Weights of a small mixture-of-experts language model, trained from scratch on English Wikipedia.
Size: 8 layers, width 128, vocabulary 8192, 31M parameters.
Experts: 48 experts in each of 8 layers, 192 SwiGLU neurons an expert, a sigmoid router.
Training: a variant of Muon for the experts, 4976 steps.
Below are experts of layer 4 (counted from 0) of a mixture-of-experts language model. Rows are named router (the router's row for the expert) and show model dimensions 64-127. Each number is 500 + 25 x the weight over its row's rms, rounded and kept within 0 to 999. Numbers have three digits each.
Before each expert's rows: a language model's description of what the expert responds to. This comes from a sample of Wikipedia text that the model never trained on.

# expert 4
What it handles: Consonant-cluster stems. Stem pieces ending in st, ct, pt or ss that take suffixes like -ed, -ing, -ion, as in ret, rest, surviv, susc(ept), contrad(ict).
router:499511505464505512507506475503485532500489511517467524512427478502484477463559470466507506465498543474477483482474483479496484489435504517458453515467530499474505506507484508507500540522521524

# expert 1
What it handles: Hyphens, dashes, quotes. Joining punctuation inside compounds and ranges, such as hyphens in Curtiss-Wright or Write-ins, en dashes in 1777–1794, opening quotes, slashes and plus/minus signs.
router:510485499483501478526510512559535517509500488482463476531506475515487492472535473488533509504514511508450515525516514539478490491480517491474523518453485504494495501562491518516484498523462531

# expert 24
What it handles: Short syllable word starts. Two-letter word-initial syllables of common words and names, mostly di, bi, ri, lo, cor, cho, as in di(nner), di(ameter), lo(op).
router:478442494469468474523513473529489501466475507489461498533520507483466510509511510523495511525475529478501490503470542524485486502497475523515535495469501547437498472515519533530504484551486529

# expert 14
What it handles: Verb -ing forms. Verb pieces, mainly the -ing ending after a stem, plus using, working, bring, often inside a clause like by inhibiting or in lifting.
router:431496483496486470510528453530498501509504495514475506511473526522470481475520479461523496485498546483468427482472498476460508487483508499454498528438532487502519490519528528518510508529485499

# expert 26
What it handles: Song and album titles. Word pieces and punctuation inside quoted song, album or story titles, mostly phrases with You, Love, What or question marks.
router:478508503504522493526478460490554474538501508543462505498498485525468490519523460496530506509522546522497520497458485485471473483496510489459450516456468496483529467507503502492503487549469515

# expert 0
What it handles: Short word-start pieces. Opening pieces of verbs and nouns that need completing, as in res(ist), ass, subs, ins, plus plural endings s, es, ers.
router:484474530477482470532519487534517502522480493530493505516483491531498487443519500466498507519510535477490528468521492500450501503472475477516475518465512470487481479537520490479504491525471503

# expert 33
What it handles: Place-name pieces. Parts of proper names, especially place names with particles or prefixes like Port, Great, Saint, du, de, van, often split mid-word (Portici, Greater Manchester).
router:477496505467492540532506502532503517524475471520455495491462460507493488492503497449512520474487520472501496489498503507518501480479522490473438505483530505427521532544556493519501471529510515

# expert 2
What it handles: Sports squad name lists. Name-final letters, pipes, dashes and commas in football squad tables and dash lists of foreign names, like Zoran, Lazar, Aleksandar.
router:465498495446494512476495516528550504532480518494431480542501452523487512439488499445524487517507524496460533488469508508502526495486486526509520517494456502511509484531510482520484472500478539

# expert 23
What it handles: Verbs and prepositions after subjects. Past-tense verbs and following prepositions in biographical prose after he or was, such as won, began, received, joined, with, to.
router:428493533462482460513517467517493490501486527520463484521482493510526493491538521466519483482500534510460485489495503478458508495500512513500508527467523487496490483536545491514484479532488503

# expert 22
What it handles: Sports competition names. Competition and team words in sports articles, such as Conference, Cup, Championship, League, weight, Olympic, often inside event names.
router:423478490483497493536542496487511509541505474492470461517487475516495485506540486520496453504510517509510527487519496483462473516509496523496427530486471489484538486533527515520511485514530510

# expert 42
What it handles: Surname first pieces. First word piece of a surname after a given name, such as McC, Gar, Griff, Lind, as in Eddie Garcia or Michael Gardner.
router:485499509471482517519522483520510508509519510541448487536526484488507479491531500505547499505502535497529535446502527538487469515481519484494479558465493462481557471541522505496523488539492515

# expert 19
What it handles: Lowercase word-initial fragments. Short lowercase opening pieces of split words in running prose, such as so-(mething), conce-(ntration), pro-(lific), ra-, fa-.
router:489468526496487528508468495526454492462510504498466480483533498490485534466527494517528530476477542475477504490448505505499499514498470512489486511468499489485474462539496518520524508519483526

# expert 9
What it handles: Prepositions after nouns. Prepositions and quantity words following a noun or verb, such as of, to, about, with, nearly, over, than, as in tweets about or issue of.
router:467483520503496456497517498485516483517482535509478490550453478503539481451531516467529537494489545499485525520467501528489503500483540502501486537422522544491508502517536526510523503521455507

# expert 10
What it handles: Opening parentheses. Opening brackets and braces before years, unit conversions or country codes, such as Family (2014), 1,956 km (1,215 mi).
router:480499489458490468545494475514549541516477523510466491544527490489513502509528494466509509489494542500500478511503529533485475490470514492476496503456507472495521530541492534492508491506507504

# expert 27
What it handles: Capitalized name-initial pieces. Opening pieces of capitalized, often French or European names and words, such as É-lodie, O-ffice, E-urope, Tra-, Tele-.
router:471469465480503526513486481519514550482478498534441484464500512547481513495497452466459472500460526496498508530519483517473491481472451484483519537482476509496495504540535507486507493539488508

# expert 41
What it handles: Commas. Commas almost exclusively, after clauses, introductory words and appositive nouns, as in Initially, His father, or Missouri, U.S.
router:493476489450472472487495495503509497519519503490473503536499457495515504444526475497504488502489542485493525533474473501484478523458468473486515513441530502520517536575489534483489486476473524